Below are experts of layer 4 (counted from 0) of a mixture-of-experts language model. Rows are named up (a neuron's input weights, with its number) and show model dimensions 0-79. Each number is 128 + 24 x the weight over its row's rms, rounded and kept within 0 to 255. Numbers have three digits each.
Before each expert's rows: a language model's description of what the expert responds to. This comes from a sample of Wikipedia text that the model never trained on.

# expert 49
Description: Nouns after articles naming buildings, facilities, positions and sports records, such as structure, building, station, church, record, season.
up0:112130120128125125104157096094145124116051137113117105154126154137132106112118137146119144100106137159132115110136158124150130096129155127135121170107116110155147142145139129156132124128166185131120146134156128120151068118126125118109101116
up1:088152129170140139116147157088140132095110139126133134145128154132089153125117141108082102151078123104189087140101147152146125098123146132100153107106098118149131131153104064107119133137126149123140085130159092098085105130150110136171161168
up2:118108172150118099154129152094099177130130099136145137140122120160127120161123095134131113155139124138165149136087132114140121150131172185109129079127136090116134123162135118143119156174139094155103123105150122111116118108135075153092168107
up3:108131127133124132150142141087118138105104114130122111129127149132129140169117099103145127179119146101166134164131128133137142103138178157097118092127105110124156133110111122159140156165115146090073083094121091108145129118141165183153131142
up4:112139138144096121138130079168150095056124143125141127129134119116096111125144137077128138127102133098141115162118138117181155117173162117066122128162130158118130140125125071084087105104146102108139104121126119116080130103104113091180147128
up5:108145138165126109129157138160109111176137131138116110102140147121162131121130142124124075134144123131085132139148119138093140119145110145188159102106151116103140119085076162140164132131113150147146079091127110138149133142129118147091148075
up6:105142135124128088138124127138155091149122163162125083119148140109135125154119166129131094123126120186093100145134104151116165128135117122088120117092091132111143109080095159127112109145151138091146082117116144107116107129153130159137169157
up7:131134130145123140142154145136119104170088158153115178076113147077125132152161125104136092110146119106069166186112054175118118130137158127128136144162103126131135122121123121141159094132162140139123125085093121150151108128109173130106129122
up8:098112115146157121118137157134137156101123128136158139110118135158136094131124118129111123130112113099159107146149149106071172101128118139114125127099158094117108151129047124130145164126113108103120086110143110111111135123128089138095140152
up9:076133134146148168126134136149133134106120134114178157142099147133128129138102151127119192151099104122152094124128117103152151132159135175096158139148092115131147126163129101130153161100134134119130108086138088105127123122077140108104171103
up10:110150121108113111157111142112142074127149121147110091130095133105157161108136124119123111097132147133106113129149165106118084103124124128152110127095140122121104142082134161162105147140155160137053145137130120126147125125120154123189084128
up11:088145119175077130144114134088135125131120148144110132163137149135158107120152093151124116123095109080131117081130155173162075068129090124062141114127150121122107150136123117173132129161161147136147135106134130120106114132153073129124109128

# expert 63
Description: Commas and colons attached to the end of a word or number, such as s, and 1819, before and, which, but.
up0:140132146109097121145117146126065162139100104160070141103160132160148130099097122127146146090144133085124121098117143108111155087125171138125119093121145111117123153079122130122092176144132163130157119098166112170108130148175105113149124132
up1:137115120143102091132149151130143133120160137116124166151100142100120148133104130122121166144115120141075164153136084138189090159105127128100119142169123109105156138142146101143129154104141167115155094163158124127164125141144089152137151139
up2:123150114137133149140122155129105167145160093119132144122146123104123135139130116089126106137109123128161122141166131163110132128087110146165126141160122152149124136132138142113130139131098177194091170083108075104155120111122125094157110148
up3:130086132113105141152150129121186160108096142093153099124088118107136110132178096151155154130109149092120115125107060118104103140126167132133148113151117143140128122104137092131101092053135117168099142140109157164119135112124110129078125106
up4:130140140069123117132139177147128163084100115152088161124136166154154101139131169203144129105144086114158115139128122110131080125162165117128140105136144118131147104132136091165126107089096147137137109139106132158082143150150102121122129146
up5:102092106098125075129119134116139089119130129113132091102137140130163105186121180172075151105108116120105144127095090085144164112122111051131127106128124160103137072155137117131143134119154102134135127153156161098082165125117126151091131137
up6:145105146166040141118109081129142107131090148149124082119116126098119105106155118119153110132134123096135082137133096116106208119128122132106122124130118178107129150129141175081135130088132101171094154098104143137112122089125109118064152102
up7:120133121119132148124108090107156140139104106151112089146132124138125097135148119161117120142128123134166106127123142115157151115153129081149143118124165151142149090135158143096155114126103098153112136121129145148077188099096159073074148117
up8:143134160128163135133128131152146161121157148122120154152122148096085150120151084076123133129127112076146110141121133184142099119137156196157121118146115113135133156125104114131137118084112136128129105107132100128157094112144130117147141131
up9:137162158134113108113139140103108131118141075124111105111184146165142137168116105118158132129146130106137094104129159130104158123160161132169147111147128141133094126118129158116104109152110128157118151097149122146062169113131090142117115130
up10:134131090212114141129186111069140113130091143121123143146165124142160143154140130173182105154139177163116127137150103147095177145132139130132158112116140133136116146111126166094128126126134146169139143104151112130123097127114141129086088102
up11:129156152146095124118109107096115140142093121121098174120149134175125105163087176136156095122164114127154093110112139121116155087112121127137148125121128112109124125156122148114130115126128143146123131079159151117094141129157113155109156162

# expert 0
Description: Single digits and digit pairs inside years, times, scores and coordinates, often in tables, such as 185-4, 4:47, 1971.
up0:130145134117132133173104151154120149149085141127135131160135116145136125114135126127155145117167137177145138126091086133144114146143141170145134156126131107097110162151139117102132102070148080168118120086159124088141124116123157118134116121
up1:107137162109127155129106094104122138118114123173121141118121124138123124139138136118149115160159120163185151143108100152144133159146116117133134114143157154179154150124151154092117111101136155151141165098080111113117139103127154129094093107
up2:155148126140107142133127152095103156148109107060083140144176115166143147097115174130134113110114150180083146160177083148108096127141137179119108138106143100130124088132124110132109128168107139137077130112141153146101101102154109127138138148
up3:129114153093101111141108153155112130136080147113156120142149141167109108159125133085178144098169145157161125138119074134171149141122152149144100157144128135076139144137169090109108086100128114173080106103156087163113114085130138128143164164
up4:136140135105128111147154136102150176106090128121104131118101143140132107147094161120137139110141145170143114117150102107098079097157102157167121134161163083165133130156119087097124143170125111141108144080169144106139084126160111127136122161
up5:086134101137135173101132117118123101113138116152094100103138144123101109126116092134131086139094153094127124130141181112098114120131117113134148120108133185124117117040122159172118132102156130119171125164141138137166146161081090112153130136
up6:138136104161110143157116084141160115106134116128111120145109110127124131142104095175178123123115139123148149096155138145123109123147125164105131146101132131088107147125096095108175135128112150174140074086140162112115121100181172081134132123
up7:122126099153104129111161095098127132079148115189093109115102156115153118126150123193134108134111091114113128148163112148114125122119102118123149106134137145117136131106121098119128191154156160131180112186106136172089183105111119101138119137
up8:148132156091130107121104160158156132130105139140158107142145160147135105143127137076130146110155098135124092142117096112150161176124112129128126117126126139125182144144135141108099134119138107123076167102126134139116117097120116128124145149
up9:161138092125138151145115109116115111110086135145165102121115097170123121155101118147168147164137105143146097124141067142126128149133125150135117110102110136098122158133146153112161147120125117140082112106119132113122145114136158112059112162
up10:129149116115157083129090145117115169127125145084162126117150140154125122161141142141167143095152134130123116118141049156174120122154125172156122135141161094134129134118124077146109123112118084136130154101101120133131152106139100104107078101
up11:157122123117133080120109146113138118132115149143159145109105141128130137154166102108148141116153096128169114112093084131150196126173110080141141149160085109139132154138124133111096122094168105114136156140130099112142149092099158120104118131

# expert 46
Description: Single consonants or short pieces in the middle of foreign or rare names, such as Lang-b-roek, Frank-f-urt, Gior-g-os, gang-l-ia.
up0:132150133095114136113138114154163088128126125134135127126087097146147143146141143114118135098161101080102161134135112126101129101138131181154114112101103143128127124113098141098164115081104177085139095163134142111158078098128123112137103146
up1:156131166117122141123153138123145114143116158109161113124121127120146117136139098119157141117128108104130130132128104099118089124130127147167134133153181117109179133162108120147174135140182152118109118089134173126101103176130101099118141171
up2:112078126069124156119133139158140092124102135125159120108091098154128133148133122100106096121146158136151094152154130121090110123136122185160093106090117128162120126132116079128114132088111160087098149160126099120158049098148130127154084083
up3:131147131111116131148090106125095138116194101113094168129132088087145100121110157145113121116126136131170131116093141106140097118074136147073100111120132099135097080172145125133170130128132132137148131180111130103154136138156140169157131148
up4:130172165173080175133157114113093126146158122078131098163103107100128140126109105142105120149159105093127134118087168095122129113133123149093139148154163106101114104122132146085113131118187153110170107100138160111130172140087116093139136154
up5:102104123094142126098101134131110092097116161162122137137075154148081130118152129139124079154108191155186109104145138163097127115133073143143103160124141113141143117151161071066092145112108130119149124197125073133168112137109140100161141117
up6:123109111138140094149174086121103143102170093133108158131105121085103126122051121125085122131140114146170142117101161129157105144111104099086096116098143114138121099150156119165106142168141095141173144194134125151153168117106150153153135128
up7:159154109137126090104129097118152126110116158121162155104109156131139141117127125100116155120158134135094129114120144165099148143132123062100141124137131128133140145120124171118145135145112106157114164153140089152151155119124159154123123112
up8:138129119129171114171175100149133117120098167120146093098121168122119139144168123117121185111125121158138121125104119163158127129122093104113148128144134142121104160144151101102096152192111111149145083148118126160104162125136141101083152104
up9:121138184124124128124093116116131153158123148122125132094112084122109124130166108158142112111091174119093105168141125161183128128132114142117131173068115172133121106116105103119133091096109150113099157098164099131147129137112103122147128123
up10:088107076105142131119136131143134099101110155120151136122099143129134146099157170107136138164130145143171135144146131059122120074111147168167123085125134152144155124102148111141136150155095172117128111200099084177159125153106124094132116085
up11:112101109082141155108153125125119084057086123159155132116118081150105105146132117108105112103125155144163138153165135114172150105133161167144115107095117178145118141121137131119111136113123132117116099183143115122123123098156102180110116149

# expert 55
Description: Closing parentheses, periods, commas and colons ending bibliography items, table cells and list entries, plus "with", such as (Hindi)., Fargo,.
up0:117115143183110148127142131120170107123142107139091119126092134087110104138151127113113140113176115123098102059134136117092144110114143114142128109116108115125122150153102160132121104133095151153092102114114100117155094133119145108126113154
up1:162146148162125137161078144122137079123129109138107156137109119062132134111150117131125113105120121149125132131080138129160169109126109158125110163135099162105109137125138146122123108108157154130100056112112100131145141165130178124121114142
up2:142109110135148111138097140154126145114141088123152085166120120109098098142131118121117137096154098088130132134111137155127146124098119116141126132114142125149097124109101143155094132095140125156130116124123111111103143109140078149111111123
up3:117123140144109127136160114173114136114136141148087157095096137123105105095102143143147113092170121126136139111110193188140134079053151143128146096136112100145161103169109158146155142129118126111123116106155122112185100114107138161091142122
up4:081121134112156140107143106122142071093136130143158118136139140186165125170137126133116126146105126121145121122110104128121086114150133156097148138090120153113108113125120105132100104090166146133141147136114114147161133160153117109147119152
up5:181151157094146140116114117149123083105131142189120115106141150114117157123161142096103155105135165096177153120088105147124156139096143145124147140133112137130173083125082118126107158166109088150108151172162142110110102121118129122113151116
up6:156138109160138124137133139141123148162142082092163152126157088131131149172117092147129148118132139072091109152112103120151145132126112117144097124121130137139136094080128110088105112069107150127119098117145134159091149151142111151139093127
up7:166122132132121093103097096139148113120109152155122169153102116101115141126129154103137127129108104117142117154145139129126054118157143134111118126110106160129133111156135125126102115101144082120144117180148102165148144122133122122060152157
up8:151128130106099166149132084143107143121125134121116126146119118156110104113095102134131122120121152101123165099121116107151147084113107101183080091133107144102151130117194158131155073121111122150132122112131130134126122129112155150168097118
up9:154123138143129158129125141153106102110112103137125130143121133126121106186150141143095125071135118123147082091105139085101086113172132121112131135113133130137120146160106155140120070125097097157141124143092094132173123135126147112131127088
up10:143142157141155120122084133095124112127117108102148149102120142115106137138156128124111108123133121105137127139158145132142128127132153171152124169137113153145080161075083092098126106149117066122091161133117121085114108150102124128126140130
up11:097145109114103126140152087138137172104115159121111113130132113127126130119142122156120149130107109071145125130121119160157136125093095115155142129097099113115141120103161082119149131065134126087138127116147145155127160117141100175139122165

# expert 1
Description: First capitalized piece of a proper name split into subwords, mostly places, people and organizations, such as Cre(te), Car(niola), Ch(umir).
up13:120142128149149147117144105142122127070135114146126113168126113126075151135137071085137155163122150118188142130103132141132131115119102110170124117148092163099108066180114120120121137132112137136130097173136122130145133116101134123117163126
up14:158145121141121100163156095125171140132137147108130148103114128157181121131131130148121105147145109111078123112078156153101086080152063108115142095141113155140099113136130163094154100104101146143157143141105128139117145177077126113111106138
up15:169165104129144147110073173152114120129134107091161157112134119164137125133141137124119152096176104125060154123117177127128135152153144128109159117127140141119151090134142115183100109123082140135108101184114121117125088135163151138136109141
up16:134162153116108155139134117112133122125143108130121112111081144178158135137119125129155109116139136119101154133130131138104132139130111137131130148147079116139164174124160134071178120123143141097131165118089085145107086172068125107138113136
up17:164147144135183154178159119080117131119201117126123122149136120138132165116160131130119133146125191120069128133099116139136100104131067168151176124133107134102135126107150106131147087160101124114142148158081122132142091153096118116157105123
up18:145154088178166098158134133132143144151146150080144140142152120110163125143104105088142108151151120095102131148131131102132107130159167082117117112127112138144131118128157150152123123109095123162117143180121123159091155137134104134126099088
up19:099138123113117105114094106153058139114108108143166158077086101136108128115162110126156152144109145175154141115119143162151101110129070085121124117114100115123170139128120135098139202102125180160109124115093126136160146137141129093096151071
up20:151098142155087084130115118123140138127126175115142149123117126154129122109162163081156098147151092155156137157066125154121119167156113088064106120128119132112123122158106131107135149112161087148133116135154099158103122107146166078140143106
up21:151083142096135157120117091101117135125158154170096153114122120137139134116166150151142111133158105109132115124118112146111103124134090142098177139128123120180104082110144114110143131105137179121147146106124122126097121168073110108121101065
up22:160093128125182116134095107098161127173192120107058108119145157119118140127098163109109117135168111115095147135109154107135098165159075129075108139141129081107143104158135129141159122163100128103134171109099102138118084167090143106161115119
up23:148136108138146148119121141130159127087132163127089066146118116072114102111133116097121129133118102129192115119143129140153154162121139108136109145146122179120094134182093151174134130113141091136128118147151137130097125083148116142111114162
up24:114120142130171220106148088110117139088134121181082153161095143134106116111163116144142113110116157131157126145185138156121154117123138144173138143122131134151176141073175122126133089117151140098135131129101133098106121127068149134154094100

# expert 26
Description: Function words like well in as well as, all, such, no, both and not, plus first-name pieces in football squad tables.
up0:140150171156136138122132063158119119121119141158142163137120130107123144156134114095100113121138108160150119079137141175123114149090142104161159143106095139103128107134132139104119106142115104181158111139125149158145128098179176106091148110
up1:115145132101086190140130115129145114104114131128116121122112079162128115166174131149126144064108169129137155130172160153112119110161123159120131088107101125122122143100110138149165124105151159126103099086177170098118138103105106168194128141
up2:176143120123091131097136130108132109118086168077119111168107110113120138136128121091136128122183127111114161131095139152110098130083168157103103127126097133151135162109146165107148178102116112075121131117092129096104165097150134143120089160
up3:166158122138096122138113064104101146131139184125128168146101150168153158133148159115170084126130168147125124144096130129150113151078096155101116135147164130160102150106141118097123138128203113137139144118137133097112141123098123176146098163
up4:156110125129097176096147114127130115120127102123128092148099126157167126141114129176132083147155135153092143140135126108121087110121082101131092138135144123160111127175138087104107103099135118131117161152099135152142123156105119103122117138
up5:099099146103071152135121129095121092142164095143127113098168125133167088137144131123149079124122119121110144104149172120159102123104138106126144133128095106141144154116108125113148075134120102219110116143135155130126073133103089137149128122
up6:128185140135125095118128092164104131136124158142132088147137153087112131152125117157127085129157147132138109100118107146146101125114167118118142179114113117109117134158142130159100136109104112188111128096154147141163108104113180137060162117
up7:151142129157132118136140135168123126121108124160162127172111140104129152146137132132126132102162121166178113094094133121131074114083166109117129156126099114103113121155148128127088107121170089084139118108120125137146131113150164145096117130
up8:094143103185165128159125124145174158109135078110157142057145122109117114131085096155153148160159132110139094123126111153132104137138105095177116148153116095133116134135098127125185102171160157125126130150094129147177112107136111131116139090
up9:120142137139151118122141086112115087097143157137145141149146169107152097131133160143130080155156102134124097123112123130107124186109146114189155140101161120146158105161110127100182077128136126162130101169136128132101118138153137143081140056
up10:122149143142103121139107109100122161125133139122156129144207125117101134159135116136139133171150116130147136144180114153140082119118112138170089104164086118121109156111117133151150153139117134159120192080118179111107129127160140138136141139
up11:109154131087097160124113139182087117121102138102124127128112118112082073163119118147115164151130152142139141148188089147128103080123109144138085131160086164100095133091127100170172145105117141121106163080092162157112093117125098106152149164

# expert 16
Description: Inner word-pieces of names and words, such as Norrid-g-ewock, rece-ip-t, Densitomet-ry, Gr-ay, plus adverbs like then and later.
up0:130110131130139142135157129162131148172089156153096158109105154138114131128130119093126085145099114107169137126128127127107130146109100158150115132172132100113078155059135078150132134139144145129091150092141089128165131122142136136144143171
up1:111132137128131118131110138135089115099103110130110169106131106132149140104122075132127094138102091125108106127149096121127151118145108149127115128110073094137098076149127108097158117137135143120147143122139105122137163149092124101080165100
up2:122112092154125156106152156140120128105102118123161115152111166146139104132143122104108109154138104135160118143132091143117148147139118110080112148126191139132120091106137105124095116168214116168118080148080176108138153133131149111125120126
up3:127122157107073168151076135178135109115151142164158155124101136083151128135136143156106105151116133118110142141149104132130157155145149108166128109094123123131137147090143120104180120121081138130123195121134127179166141143111104100171113106
up4:116119131150124123157137093161098115078110117159134205119144104130155130138138134131143123155123132119127097104152122105139137135133144116136123104119124168131097138111108146110150127135089099117137115117170115144119149185165163112133156086
up5:114137127138131151161130128112154078188143162161134092099137125104143144117100153128127150115138087129130117125144086096149127125147134143163138116126125115107166152102150085142121124113138138125108135139137078123150119113101101107151124092
up6:154156141083071144164142080132141127088149129146186128134126110084112101128149127130121144123093157117102105172135136119115125101090158120088123094134127118104151148104135136160132123137065157114120135103139137158111103094097098131133131125
up7:155106141140140101146129154143083115123132122113138131148140130146108109134172126118130105160137105131136143124144113142141131178140116134114106132122128150149099120112117153155094129145155100150070069121122125105116117121136080146102131122
up8:167132121110165105138098095135158064148124103194120102132152117085134106131162136153132106129110131166142097154090110165117190118111152115166120114110080135124159151134113110136180120130106136102091119145185164085151134118152139172144139130
up9:161153179178133131137122113122107156130156104124113131137115102149120164107114117110122137112132148094112119083169118122174136114165155168112172134094099106097152118147138116132129153135204133158139138119134150102122165157121133177120127132
up10:172159141169135113112103133155117136126131135148164123115131129155135106120100113122164102155146095146143153113096097127171110119111105130143106144070135135144158144145129092117134126105131119093169117165080166136148132147121121129123126142
up11:128115129107149128083143152126150090141110116130102079128106116149132117117117130151121121125148130102134121141143148112129168155163091124112134103128130120139126126161116095090135162146177103126045110101136122127129148109101093124119142156

# expert 37
Description: Semicolons, pipes and line breaks in numeric tables and lists, plus inner word pieces like -aster-, super-, -ate in monastery, elaborate.
up0:115148143162126142128154097139156071130134149144127106147120101112146107144128130134120137134150077171111115165137082137150118110094096163096115148107081120116107124142164098077117132145110148159122111102129131115147149161106133132139162166
up1:113129169120077151122086111069122132110099157098155095132173112173112083108135181109136142179146104136153125115153116144152145122084116162126121146106148137116078136139067097124107135105155157113104111151162117160110103163126131115108093154
up2:147104157129170083126114140078149100103139107168099147128137140121125121124103118114128132124119121140132106172140134162146137118078099050092139126113106144126140128162158126111144115166128139119103146109147101154124134111139133122107111147
up3:129129134180139139123085122095135111128098100164126154149069137108100151154092118174111136156169142135126155139190111114151081137089136145141136133091116135102065140084127114148130104127120154116110144104104121113145122152128120157141128151
up4:108145155109166100107111149154147126159107121140094103163087098127114163121090156111145092115118114080119125149077144132157098167138099101102128122117108151099144105166160111146118159127138138126108110106102115162123130091130161128108176140
up5:116117140123124146142103088154156069140125136121097092183070145085144161103167121152121097148147126115118124146111141144195104109129123150107137126146125118136103123142176038152131168168134120123109140136155090154139132108133146146172093120
up6:059154178144163107141105122169148173147143101149096106106091103162107132122127143096150145175122126113162119139142117119131148143141110129129098112124086141095127114146130112129132102151137124119098136117109074113132114110098114159154123121
up7:102144116149161135146125130119144096136121138136152137137120131120073130163146123112110104127161147118163123144132088121168143140118109161146110130108105120143155133062120079130133100123141127202080142117142105117139116139087131142166130119
up8:140136151129074127118145124129136148127148153190157132152087159134166105146159050139161098141130122127115124144132129143156125115188104135129129146131113122119105121179155108090094173110125114134120084143152120147133146106162125123161168143
up9:145121121132075152120112155185106134203106130134121111127127132130150152107132159103154155136122098145120150119149136105143140151136096131116151112145135139103107166160140126057089176100154140130162123144169091086126144149145124074105154167
up10:113156161112072146132108134160160142130142163116100073158109129104132152116132163125151157095137082162149113153128116159125105126133122113060145099171082151118120132137136143088133116120162141131159130069093122116121122159078090162110081121
up11:127125134124113122133110081126134117085121181087169173109112117125135131118165155166135112156100106099140136161173117137155114160115094073164108110124089167140114108139103124151099118148147143115100131147134138166133107107098115127147128162

# expert 61
Description: Years and slashes in sports career tables and infobox lists, such as 2010, 1990–1991, Apps / (Gls), plus sentence-initial "In".
up0:078162147083136098119134114115164131120111138145166166089143096111108108105123091197150145141116098146132110142144146139112146083137121155100118134103121177120133123134133143144140186125144085156093132129150130100112108120120145170142130130
up1:143106118111145109117100120133173089170103149138154139121099137153133121160159119127121129152118085097127134146088123126142107204138128102121087119153109101140127156165133171161129149145122139096107111117090120107103108118139131120111097143
up2:110128142158122124138123155110169094147085182114142137100120134142106122158143097109123105115143089100074097181113158146100107140102121121130157139152123140137109106136124102100150049112098115135129110125111135126116092148111124103112120107
up3:148129109081081126134133150118137116158129132141140090162103110143148090147156121140130118132138094156115139145093095124168162133126079088086101095114090094116116121182159148125129132120103117138129085141103152134095103118133133089064126178
up4:117139141116128099109141134116148144153101126118161120161091080157089139164179135125111193123118103146101117111122114129129111167089093092100111105138128136084132148176114093127114145081090112148133127141130142129134101162092141129117101130
up5:119143158186080150125094168076122159135104151091153148114136098110131178143126101122115154162146116099122157125137173112070122167112130093164167138111163166155133078146118122123131081078114111100177130109121132127141125166130099074111139088
up6:154102100143107143132126137149206126133120133121148106121131153141104132141158111121133171113130070153102107130107125119120167143136126112104156108132145143103099106150150132129142115109097118135097124152126154134117130111092091151100122145
up7:158130106181116120129109124125103144107130082132089107130131112147145148121087127118171137132142126125131150114120075128158151127100123147134137141161127089114159109149143143124145096141162180153177137101106138119083131139128081165119112125
up8:178111115156114160134141169113135104112159113125112117097123133134139109124114115110162085106128137079094087142152109114159135150125144139142121131135098089146129133148125138137156112103152090127131116104079128142125097153115080127127157145
up9:143130090086146135150123096154166107092109155120155122107127163133093186145171137117137083122104099089146137147148165200118137159133119147140126104136123117111111144134125078115098166176114160125098148148125149114123133101097129152126094132
up10:119130103125119161123100111097178076164187141190137127125107125106117101121140110138118132108121137064137125146164135129148112144152117125159109117113128141152136132093110150117124133109052163123121138071111118133088114137124156101083117160
up11:115139104109125089136119120125131131158117144113148094123137120078094109125119125142165118132147114116131148090144125098109120068103103140152124121098130144114163135093108158104127119141114172142151119111126139158109134136132135151155124134

# expert 21
Description: Number words and digits, especially in table cells and counts (one, two, three, 1, 2), and the word name or named.
up0:103068097166103130113140161123120076125130123104125127155093155137133155097110145110124116178097147098192111121139148124172117104113148136166080136148149104093140093086134099152142126085156127149114100145130142161175127101150121126179142155
up1:143138144116118140149132098132151112177135133129102135134130081108122115146128154131128098131104082136114093099107137181148151157151119143107118145080143184105093099147091137100127115096175132094125142146149084153103164111177154121128142161
up2:165124119122147106122149151142165138128141125092117146112170146070151125109133137134106157151109143123161102133126133077152102092114105148159123135157114141119157112135148131102147126124118156141137112136084103159107160138135140100124154101
up3:109175126162140093114165133129096115122118129149157092098171134165098120153136110093137138100165124089126138134131115116118133215110147109080120118147130142140120137191057132115152134151099136130118107100108129116103138126125135129111178099
up4:128116055105129136134156163082153163153082133088132120114067135108101153144127103124142149129151153128131121109127163159142125130111126157154127114180116114115097182107162089166083154128136136190151160150146120143135125118132156121158159149
up5:148143089104123144167162122104140150160060121123159122112099112137129127131119090150163147094107091103131129135111148139139116164139072127115156149169147161111143145144115123152103159170108151152122149150101091135146147093139119141115137122
up6:147130096112154132108127125107101138177080093137109152096128141123140123107110115143126128107127116093157167164097117148147134109144088110102133123109148136092120146152115136132127142156117127124156155135111090113119130150110160151156092119
up7:103162166118112144121148125071152115118160106149101145148126100118133131131137119171120111138161109142118108111164109153197093122107149134074129096050115120134112118120141119066124101145101143112139097162155150106114126116118135091103150138
up8:146164148126156129132159120140117129099136132107131090157123129139159127154125143135123131110146158142100139080104162113144132130118147134078097147124130146134105172180056108131157148131139132142092127145110158142138121122093102110139147147
up9:080095117115129118122136161171121113090100116145151114125129157175127123105153110107154128089094139118168094085132138135134139125105121124117121140139136080119108091146125100119142112142097156121122139111127109119141110137152099152149140111
up10:152135126093136146118104089075113121163123123139106133106117109144155106149114143117155139157122137093165159135143133135190078130171127125109123109099096134095072135129099151157108149139134110135132118126136116104148094128103152093136139104
up11:183110131141113153120105123095101158119166159120118143088176142129071091140127117128089084135148127161106145144133130169128107157148072130129104119106145146148103088142079114130119129148122135125125132122114139069104135144103118144134139132

# expert 30
Description: Periods and word-plus-period tokens ending sentences, often after years or closing parentheses, such as ideas)., 2000., Washington School.
up0:091110147146082121116156119143109157072134132171086143127078142130125136147134148117122099143134134142080109149161103125158120101126151145197146126179128100111100151126133088172096136115129114146132110136169145123126146117138103092118130134
up1:124085125102163142111141127138124140130133126132152100131140112117118152131167143140097148142095198148135120152159131140146120169131125131071117131123128150112121149161183138074143124118137077139108100157136138116156111161136122116124180138
up2:137108129107110139118120107084139131090167134118102128122086120128160144112148184138158152131108099171134105090142144115085111123105102103127146120116155127125116138152099105133114130136119111136097147136101168101135127110122138092106098133
up3:136092168120128088134114128143112161089165147147155119110118118127133089145139153166127100100149163095132115120154150129127097134113148150144144154130125079145109134109146112162109110107118130100131117145144142150086152115133164147120113137
up4:170124171113138113128142118114138116162142109151145117094194159120077144116156101146116111144165115133115121174149161136101127133137125130118150146146157083126122133094137103098119146105143129158134122161130171125131111124084103140130144166
up5:138134105142166113121108135128117118080112112110098125151107111105114112093202158123151173135126090150127108148165109139093153146085126109134143131109130144132151120156149142104112135153135151121103120121105157119090131141115081153094127122
up6:146117157129085134095172153113152129057109143136123143150147117107094134115149134130131137152118128135112120101165161126117161125132135149149143153141133079145115141138094104100121142126139140113059148140127163129127097087139076150121128172
up7:094094140137104123120148166084150153134118118170145151054155139129119128125144120140114121149143167122114116133143130145154144095156121115079139148141148124125121114133111121087108161133134099139170104130154134140108133112095146146095140139
up8:147152138129150128164141108072171132152101090169135128143167128128139117142141129077147162106114119151086089069098153160129145144133138081127132131094133160136162123181096177079129136133176145145140164125134114112123110158119115116110160174
up9:108149121098123120119157146170106131153137036163145092137130129123111145094164108121094131139160162128114131156150140143126175113130118097106122144189124120062098141153177091142103152147152127114146109101119123146175126118120155112177121133
up10:129132143141142150130152121087140164111110081208146136122145108170139116136125163137137160134121107111146096084129107123097180103167124101159127146156139116121126096166094071112145143118148125122103157090122142119107118075078116142098135158
up11:138141114116175087117084119151126138135117124096111136127167131112141109166093150081109134134147129106076131125078138139172125165133131114098087147140080149127126104108103130115146119109142154128190142119155127162111141111130130106105175148